Experts of a small language model.
Size: 9 layers, width 224, vocabulary 8192, 43.2M parameters.
Experts: a sigmoid router, a shared expert of 128 neurons.
Training: a variant of SOAP for the experts, 678M tokens.
Below are experts of layer 5 (counted from 0) of a mixture-of-experts language model. Rows are named router (the router's row for the expert) and show model dimensions 0-223. Each number is 128 + 32 x the weight over its row's rms, rounded and kept within 0 to 255. Numbers have three digits each.
Before each expert's rows: "comes after" lists some tokens at least twice as common just before its tokens as in all text. This comes from a sample of Wikipedia text that the model never trained on. Tokens count by the router's weight.

# expert 0
comes after: "\n", ": ", "\n\n", "Genus", "Synonyms", "\n  "
router:134105161129099114153117155162127092110120156106105077092118126117150115150083146107123164126166140141136120099101151114155063136119118156037086163148163113175163144100144121141113133147095151196074130125120172141137166079115057183171108101110129116156063078194119129099049114108120163127128128163092162124110092078102164175132101075098089127118101115101144200087087117092094120084147082128143151126085133103126107164179144071075079165102091137069157118147088133131140090113114129178089103169073065195134151144092156131112128126093109130100130163113162137180180118145166117147163110119196105155056154130066152087188175148152083104125141157086122138103130136118114182158145

# expert 91
comes after: "the ", "and ", "to ", "an ", "a ", "was "
router:134108183181140111097091107144134168135155093120098113149111069117104087141095151137127158118114213126130129136154171141120118101098144135081096119163123145171175157139138136142089126167136132170108101133132133112189104150122073135113080089104108158159088133114163106134112086129118147166108107172086130164139131083097183181063099140068061093085120126097139146087046150195117181135143132158152153151093106114095138138136097105141095196057130129077176056120115111146147114135159171156151086161109102128141153117106197123087124093093110102149110138143116118145100078096210136131139114154120113174155155126087154056136173158110069098059144172151132113136060065170180091101138

# expert 110
comes after: "| ", ",", "(", ": ", "$", "N "
router:122135173154145142126121183114098105134154108104138112136119029121176144164111136074090112144153151178094129134095099087096111128119133121103083143135143152213120140139112168074120123110140125163109106122139139132177165131123062135141100096106191125120082116108128112123105100113144194171176108178085146132113077119099118172118130105108094114106138103108230140092077129165126138115156122154091118124068085120108145109167105100147099158121124157092192067111096094077146061181083166200119119112152126138128198131103163146104092074067123135154136220134167145151116128103185182147151117163198091170133109097076122108131139129090044107092161163137120122163109134164112146135134

# expert 113
comes after: "| ", "(", "1", "2", "6", "3"
router:099136168190163121091153087136149097142148127121138165149074117117142129138132135132118132137137164139067073128126098098113113113138170139098056112156135167159121155122106080144163116136120192167120105142122148153164172128098132174128083096097144170158112105108121158162124104135096170172170130225139141150087114068119194163111080121078061139118149129087157148102079097162146194113165088187135126149064148101132128168118097112130106167084076103052132077128078115108137089132099135177148083125125087165137186135125194138125142069093123125106140148157176126120138124109173138164197142115136096171109110113109095054141132152114092126074181189163130161183047134138095154122146

# expert 55
comes after: "the ", "of ", "a ", "and ", "with ", "The "
router:086097133142108111104162136095119133152181114125120108107100057136136142180107161069108171116117175152155151113106123157137076029127169126081152119121140203180088141106095113067142135140149161162148084157106135153160135125092129142127127101072165094113145171105142116099081086148118172164102136131087163103140098097144151178124140084063043116085145101086198173133151137145111186107133107146096153139093132124083076145153120070102077173063140121093180128111102153114140103126113149087128111115140114125147162105115169143131150128091067138134119123117144086182112143072167197131180128093167097141110133119094164079118167142142095099096189143171133096212054112159141135114105

# expert 106
comes after: ", ", "However", ". ", "0", "4", "9"
router:089131129121146107121118079140164147117137139173116104086160112160153103132104107128100144101136179188090062133124103113139125072098121080079133118197097102154129147158118135147135152142099178193116104143146136105120126117127115153154087099146130148129106114093159112050083101134116126153148124181133141197170095128141167178090132112130121069125137078061145186092081107128126136127156128148090175149123096122072125214163119131126092175090166132096176087105114149149120115190108116137110076105143147167155172104128204108143138128136106092089188129121184160148148114159132153135150126106165098158091159114089123058228151208153085089041122172160110144171119116123082115108178

# expert 104
comes after: "\n", "\n\n", "|", "Genre", ")", "House "
router:120103165148107079124139125159146137139130110130060114146103139131134136172124165124113121103136154156105159163128097087134086127134162134090124132188115087104168190144118127140099128113076157144057141101169119103132156099079113140138144075089160157149130097150095157139126081139092214124125126144071092106111115095090167143081138109112061098103168127102149118145154107079166134053185106124131122123108177123092117189136086070107065184057126140057150084158052117147116120161114123178106103076096102153122153124119145164118120070040111165108134189172101141136139117152169185129147109141133154102083092141120093085137130159108038101133164156155156087145078095145115065098101

# expert 58
comes after: "'", "of ", "for ", "s ", "his ", "="
router:101180188179085126158144140095121118122130099118079135137144085127109179213101159162119133085144178153091105095138150099111111123112150160109098103130118171179109172105156128114149145187147157189095127149122095157158135104107044131112117145021135155169122115086142158128084123173114168124127105133055115136114112096100148165089087075127083104095123125096164114119154118125122195119124120198101133183124111184109100158145098078148083136069123154069212088123120146124159116165107087191153065143106137149123158122118139141100155125054127136137144132108133165166175118087166120090133112154134116146105181091102127081131118170112121156112121176148079108142047159194115109140133

# expert 5
comes after: "\n", " ", "Win ", "4 ", "9 ", "3 "
router:137124155142119100033131118138140112089203113160086139133067142143151102171106138113133175131122210097082113098125158130123115131159120095081100114155144160177167146110124136160142177101117160156040155190141132124138170151092142126114135107093140109149096098125139186159083159147105189130178153169115151120119114127149163174079129091111074115084085137083153136072107151198114166134166110153121149169082108108110093163173128077119088147113097094060153106156109135116164118211154152132100066105079109198133180150135150172099147094125087096104171182140141147177118121170167149124163116091148123132136122132131145079123149164116081099102113209137074169145080129144087136120142

# expert 119
comes after: "|", ".", ")", ";", "also", ")."
router:163120138184116159118104167122135158096144103118103176150134119090106126144104132118113135110137212161119079062101109120129101092126174152063141129145175175163192143126129121128110135105146129164130099131078152094190142133139108119133123127102150107209115133174163115142113116155117207128159130171028155163140115173068203174122104117108081188072138134107146148096100080110118143090096110132108144129032158135107110142117118115084108132086127125081154046114065098115194114186135087154160106108119120174129167148119137218120088087136097095098122141111186115149133126118159128151187142118130133124131099085131148116138148143122098140114132146103101143147033204152095105140134

# expert 78
comes after: "(", "| ", "the ", "; ", ": ", "F"
router:144108152153130119152128133140135110121127099112138124105062092138151116173159134126133161108133119122081135083062150106132154136098201114107153127155134120188140170138112117121105149111114127181115118100110120109131166139099089195135105132091149102142111069108144113171124128125111110138188111172109163128123074074120189163113125098093068173104130111118165165091119097107105158077139102158132116122040125125103120107148121132149112133100164082090175116129136180071140028153124153173076081106110126101097135121116174165143150092109024105120138175120156105158139162155196152131177154083138117189129111108108115099178192202138047099119124203135117111167063083173075122103152

# expert 7
comes after: "| ", "|", "No", "Votes ", "Descrip", "Pos"
router:118102186148129142088114109126098127135126103123113098092103099124122120155142154169125132164120169145096162085116166073112159123112162088061121112166154116149144152137179157157153155116139122147111148162125129173210129103113104158158079110095148143173129148145100106124114138170130177126127128142097165196115083090100165222103087145042051104120115120133121142127135134102148118093142106131119140121082121123084134185132140100132068159061108135129183003121105160116160095158151150184142069164164094094118142155087144096111122053113047111060119178121178084169147081116151098152181084082203117154136117122141129095152159170121124135106134160145130116127096094150116163120153

# expert 74
comes after: "| ", "0 ", "(", "′", "1", "1 "
router:129127149115126123111118125112092100064160127122125155155131078130150138152137151077111116152151178162160091115080127100102121112149178121087114181178116180171131122147099138133117177117148137151090138127143142107214159142120060169139130119092188138160123105112162125155135126129136213188218122230117186132132093116108174154106137118128048117134150122083159131113088128164149142108125082137137180160083118115128112170188148123122134136088121128082152122093125128103166073174109145193142068117127106133139177162126157188153098070120087101151117186095186097143120095129169172123154112131121096206132120114078138087137143133073070115069159208128123144135095140131094097163141

# expert 24
comes after: "- ", "| ", ": ", ". ", ", ", "by "
router:133158255127128189118136129088146128157124132118081176110160084160137120178101154090142160121103144128127162123155125121135144102110140104092090171126135163139133122147130063094121105156133098165094102172074164115145129083084086127123108127108172121171100148129112138106079083147157115146180164148094116163123075109123130163111115108124079093125125077091147173132119128154137146130107127142098161162091165102081129157191103134150090144095154111075154051146085116124120051155135150147127072151123127156154134161115134132135152023100075121085116152144129117154115089133144115140187112121175132147117162108100157107184160236146062106100133203077120124148090191124096079140151

# expert 41
comes after: "the ", "a ", "of ", "-", "and ", "for "
router:100086129219109117115114137193101105132156125148114130138135052126135140131174118089130159152121185160131139137161161133141131097147112123097102118178157146200151144142145123125124099100099135165118128092088117172135213151063121141090081155109094145194145154110109142189081126152075169174148126138123144167128065149119158134110081119095084088108111112101162139120110118146140163092170067140138114167108125132090102158203128124058111166088082138096176069101098176111118093152134119172103089113104084137169174146093133127103151145067062098102114110115170140160124112120187130124178137154138125162117139110151112105164166156140137099022183172137123079193091125176095102131153

# expert 99
comes after: "| ", "|", " ", "; ", "% ", "±% "
router:106107155165097092116135072113099130130119097122044114102159103140129147149159171109117141133157184168108125124107150107147139148113161073061146124114160124143131101138177109133174163099102130169106107148068144152191160100093093157186106130115144117118108135087144148122136130125112182158172149179052121181133100096125174211050095153047066122127131113134161153073132129111136173081140095116132144123066154138103134195157091086150094168085088132101152041119134133080141094151136110198076102144134089121119141137088156121110107091124050116110126166139170124135146096123189145124163105086165115140104143104113158064146178170092099120081158160148104131148077108166115103092150

# expert 95
comes after: "| ", " ", "(", "was ", "; ", "– "
router:143110186167139118112132167102122097126156127159065144132124113112102131146153126090107133117118163136138132096103133110142107085140131112080144143184110123167161107103107120103139140116174181169067070136109117152160178110095138134158051085085124145164099113114140157127135127145116168140167127148097136126130060107120173153089064133056095092139175142090128169113088102125132161106136141171134167137089098094118113173211115104114099166064091105105145023167119127091172097153126159156140059132146133117143133136052133166069104086127098116113116176115188111138113099078170160162193128139180121164091149110123130105158149205114103106039127193144121118131070114155146076114175

# expert 121
comes after: ".", "|", "==", "===", "s", ")"
router:106157145176105082144156119166132148126131143166107087106106144143186108120100126114067129113116144139108182123112185138126133130085151175073089114112137103226092126085140063125132135154115152135136101181117113140101162161129103152168078079142159161134071108100120142136150141141152169136175092140138167131098133075157153158127151088096063088097138099144184162140091124196090149074141062135140171128101122109104112166151122061106106158054123146125172019150107139143129114145104141101100079096166132152121147180104173117127148095076132137124150147113149123140059066149150144086168053112144095138092124126060120125178152179140099051097127165162099141156150105159086126099117

# expert 112
comes after: " ", "0 ", ") ", "1 ", "2 ", "% "
router:129159142147129122103103120101110159113158135128065157129171140131161138147146130109095113116104156176114136142089166113146123122165105141084093125171133156235124153114089109101113125109148167162087112127102140140189156123125077130135096092076120126181074066120176154110102091171124192171147130208140145132145085134129164175086079093115032124128134123120165151116093123138091158081158137206094120135130143145141133116169139097127070153110118116092173072135122130099142099132124147148111116100091115148149176124121129158111114107124133063132159174110191170199108109123151157116141134158180114215114128138111159095148160190097109079060102249136124162150106114150086126170164

# expert 13
comes after: "the ", "during ", "in ", "of ", ". ", "In "
router:085178150164117072118144118162121146138164083134129139113096107104104142150119146109055131093155159179121106118088135114172122077096183116143116112140105161187159088120116101145122132135112199182054142153102172160167175097087099101111091101068178114121135147130108128092079103144082189192133102138078131147119135106104177190106129102097084106114127094098122160139118150138134173122156156167105128110092124142060121154153099109144109147098129096108166104098119134084147107127104128140081089154066132159133103149105136149120147126095020142088152098126179123115153157120171161129181123119137069160110145138100107044220127180166128072109124158206092073154128157162083136135133

# expert 83
comes after: ". ", "of ", "'", ", ", "that ", "with "
router:107132134144116148111125148149146137123145088150055134101137026131155157173133162129151139062110172118108096126109131131134156106143159131038104124122102144171120108098150096140131143148115174177079114144139106119123184140069122162120108154053101140151111115093137132124088106149117187132142165116011127165187150093110134175125127103109055073102084092133194107110126169134122160070123144148090148099086128141133154098150089104109053121089143145099180128139107151166170122126076063153133072144078134155090186118131171108149146110091135126130109157151126111167135095110151159084192095125174073144082103086108101098164126165065125090099181145115132132186106175150142134159129

# expert 64
comes after: "\n", " ", "by", "Succeeded ", "\" ", "Preceded "
router:136119150117098123080164170169150151109120121163072137148183143149159109169087162126130167116110185127131120127108097101104092150151135106066140153181133133153145165103149147099178097128111137151135052153114173126109156102118067157129148136105109132156126114124136153132097155120111198144156131155133173152133087078145155170130140054102108133116116065104212185109117135139138136102132115167108141125044107108086132216140104132119083166094098128045170092106104117106139111150116121129126092132117085149166144173074165203108143044105088093099152143130135163139134102147172104105142129098117166142084142127100128112165173175161087149041123200082085145178094119116129116048094

# expert 98
comes after: "\n", " ", "\n\n", ") ", "1 ", "0 "
router:114107167162153155106104133136100143083218142131091181123162119160136167120115166149089131118176179175088142108133138130134128145143167102064160097181141098204140098135111162123143114100118156135085070105095150176172148114108091118172133107113169114151088097084126147119085093129110190135114088146149127145110095090092151170132080118099008105097115091155208172090096116132133147066136140116119120111069131105114135198104107118080095166143119091093158077112102133124143107155083151178102120147060061124139173153089135140120132104116103120089139155132183114163175119153184126104158126116168124172121104130109135087149174173107097106091164189153138084194098128159124104115169

# expert 60
comes after: "|", ")", ".", "==", "===", ":"
router:116118139209130145079118119104115152148151120114070136112137128133136136120138125092120146097126169201071123183139127143131134112086157102080151097165138163130119144106120125139153152150149121191112112137113131145180194090117063173128136124105146099152114152140154099116140079170142199136158191155098112112103096098114141135093128081120070099104062083093143160072116130078131125093181109180099099120080132098134120210205134043118113140089150101087154009117123139129146079163124158136126094131088116165097124163106159131097112078128146135129154105162150081141143084098151131110190154152128127145118105064070151067158152150176089083111119150145097091141100138150085120096192

# expert 35
comes after: "the ", "United ", "New ", "U", "South ", "of "
router:093121127189139127145100143149158148125162113111109139101090125145144100174142107105106174095147132169081142112080125081134130079096138143073105153143103137139142181087104138137117175129123185119120143110136125155133145159076086184122122125116134103146128112124098130157126098158133162160180131137100114141114094128115128121111107156072096140102119058123170111119152113116161162106137083166149099120123137133079119216158128076063138132062145130058205068106097152120108094195154119155140146089118139144100184104120167188122089100080076136097132158136196097198115096171141121118162153115151109200162132133125104115169217202153110087054137192158065092138098120136051112105151